Below are experts of layer 3 (counted from 0) of a mixture-of-experts language model. Rows are named router (the router's row for the expert), up (a neuron's input weights, with its number) and show model dimensions 0-159. Each number is 50 + 10 x the weight over its row's rms, rounded and kept within 0 to 99.
Before each expert's rows: "mostly gets" lists some tokens that are sent to it at least half of the time. This comes from a sample of Wikipedia text that the model never trained on.

# expert 13
mostly gets: " a", " the", " The", " his", "The", " an"
router:35 50 38 42 42 43 38 61 67 53 62 65 55 47 63 26 52 42 40 76 49 65 49 49 46 53 48 63 48 71 61 42 50 57 54 54 54 41 49 54 30 55 45 56 55 53 46 40 61 47 56 58 62 44 56 36 54 52 49 60 42 38 70 40 62 61 59 46 40 52 42 35 39 63 56 57 41 38 42 40 53 55 51 61 79 53 32 51 36 54 50 42 31 56 46 51 40 52 35 49 55 53 49 56 57 33 67 55 61 54 27 52 51 73 60 52 53 45 55 51 32 38 60 36 41 52 50 56 33 40 49 34 38 55 44 41 60 48 36 54 52 49 42 64 39 60 49 41 59 53 59 56 50 42 42 62 57 55 37 40
up1:54 65 64 54 54 54 45 31 56 43 49 65 43 47 52 40 41 49 45 79 64 49 53 54 50 37 59 44 47 48 45 43 44 48 54 48 46 50 49 46 47 57 51 46 54 44 38 38 57 46 43 59 60 43 64 54 54 61 48 38 43 53 63 48 55 48 53 41 49 63 64 50 52 41 73 42 43 31 44 50 49 39 35 52 62 51 39 41 46 37 49 42 38 71 60 54 59 59 46 49 36 61 53 45 48 55 56 74 28 70 38 38 50 46 63 55 40 51 39 38 41 38 53 32 33 46 56 38 58 57 46 35 51 49 68 27 48 39 40 30 62 50 61 56 37 49 69 41 58 35 63 60 38 50 40 65 45 68 46 37
up2:43 52 53 45 66 48 58 55 70 25 53 62 49 53 48 50 44 55 20 64 41 62 45 35 48 51 56 61 29 50 48 39 51 58 53 59 44 42 53 50 56 64 55 57 60 37 53 50 38 52 53 44 45 48 45 50 55 48 42 62 63 59 67 37 45 48 51 58 46 56 27 39 41 56 43 70 46 43 57 55 51 57 65 46 64 51 52 57 44 48 54 78 44 74 41 51 52 56 28 48 65 25 55 46 44 38 62 52 58 54 44 39 54 60 57 46 52 35 59 52 45 62 38 48 35 40 48 66 50 39 54 45 43 51 49 33 54 37 42 38 51 58 51 63 46 33 46 44 55 62 48 58 50 52 50 76 58 51 26 44

# expert 55
mostly gets: ",", " and", "),", " or", " &", " but"
router:57 63 61 34 44 41 47 49 55 54 61 48 49 50 56 51 43 62 46 71 54 28 51 51 55 58 40 57 38 71 54 58 53 42 50 39 71 61 67 47 42 54 68 48 39 49 38 37 45 61 40 58 53 67 32 50 58 53 50 55 54 46 67 52 53 47 48 27 58 56 46 70 28 51 44 56 56 49 53 50 53 46 44 46 43 55 59 37 62 45 65 35 45 58 49 56 51 53 55 52 53 54 61 45 80 67 49 48 44 49 51 48 63 52 53 63 42 53 39 31 28 66 73 50 36 46 36 49 43 47 45 39 61 44 46 44 57 45 46 26 54 53 52 51 47 49 46 53 45 46 46 46 67 58 28 49 43 28 36 65
up1:47 39 49 55 61 52 49 38 60 46 51 55 37 58 44 50 36 66 37 60 41 65 33 52 58 64 31 63 60 46 56 57 50 46 36 46 62 51 49 52 52 63 40 54 50 59 36 39 39 41 40 53 45 67 22 47 35 57 27 66 53 28 57 49 45 45 53 42 50 64 41 47 37 50 44 50 32 47 53 42 42 44 58 42 54 56 50 66 63 31 50 40 46 60 73 33 55 58 42 50 64 34 76 42 61 61 54 53 51 52 46 63 50 36 48 65 41 63 59 42 47 64 42 46 40 57 57 56 45 37 52 42 49 51 54 47 55 48 57 45 52 50 63 64 57 40 51 43 61 69 49 43 59 64 62 65 43 35 55 54
up2:44 49 58 35 41 55 48 49 45 54 54 58 49 53 49 39 67 52 47 42 46 36 49 28 53 63 33 62 50 54 41 66 46 42 42 55 51 33 59 64 34 76 45 52 45 62 42 44 50 52 48 32 71 63 31 51 38 57 40 55 58 53 39 53 62 55 56 61 53 59 45 73 41 52 48 55 45 66 58 39 52 76 62 51 41 51 59 38 65 48 46 54 51 57 51 46 64 39 48 69 39 37 50 52 52 58 55 55 53 51 53 60 43 53 45 51 38 32 69 37 41 44 36 50 44 44 60 47 34 54 47 41 61 53 42 32 69 58 40 34 56 62 61 47 35 58 59 53 44 37 37 31 45 47 54 54 63 61 34 44

# expert 57
mostly gets: " 4", " 1", " 3", " 6", " 0", " 2"
router:43 41 47 32 49 56 60 54 47 66 44 69 45 51 47 63 46 68 36 53 52 51 50 44 58 52 52 60 47 63 51 58 49 59 52 47 38 27 60 56 47 48 62 51 63 51 63 51 51 52 58 49 61 44 49 66 44 52 40 52 55 50 44 66 65 54 40 78 46 55 64 60 47 55 47 51 58 40 51 61 42 51 51 35 61 44 44 59 58 49 26 54 68 38 34 52 69 51 61 46 59 51 48 21 44 40 43 44 25 42 71 43 53 51 34 46 67 52 50 48 20 36 56 49 52 38 45 39 40 51 53 39 64 64 50 41 52 39 54 45 36 46 48 47 48 55 63 62 55 41 43 44 26 58 38 47 59 47 53 44
up8:44 58 51 29 60 51 57 59 61 48 59 44 47 60 45 43 43 39 45 47 46 54 36 48 60 48 56 56 29 43 46 35 54 58 48 46 53 36 40 57 52 43 41 52 38 42 54 61 56 40 50 74 16 44 65 43 48 71 47 62 43 52 65 57 57 37 51 54 51 59 34 48 55 61 41 48 52 65 50 47 53 48 64 34 45 43 34 60 48 51 49 69 52 68 37 56 50 53 28 42 62 35 45 60 59 40 68 73 63 45 62 47 31 70 60 52 43 67 57 46 53 59 45 47 51 31 51 54 44 42 62 59 58 45 43 54 53 63 49 54 43 58 51 41 43 44 39 45 54 38 58 30 62 45 46 61 46 68 48 47
up9:33 40 40 45 53 66 69 26 51 54 37 52 39 52 41 44 54 33 44 43 52 36 39 52 54 52 56 46 54 48 39 37 54 38 43 34 36 38 55 40 48 63 51 56 58 47 45 37 40 45 44 42 33 65 31 60 28 53 62 49 53 56 47 43 31 44 52 55 31 30 66 58 43 56 61 51 55 56 28 41 52 43 64 60 44 67 48 58 60 44 48 51 43 41 69 66 61 60 53 45 60 55 41 48 52 52 52 40 33 61 66 59 58 51 69 54 69 49 34 40 46 48 49 45 42 52 49 53 47 69 47 47 41 60 54 76 49 57 59 45 62 52 36 66 53 51 50 54 65 58 42 39 50 43 51 45 59 42 44 49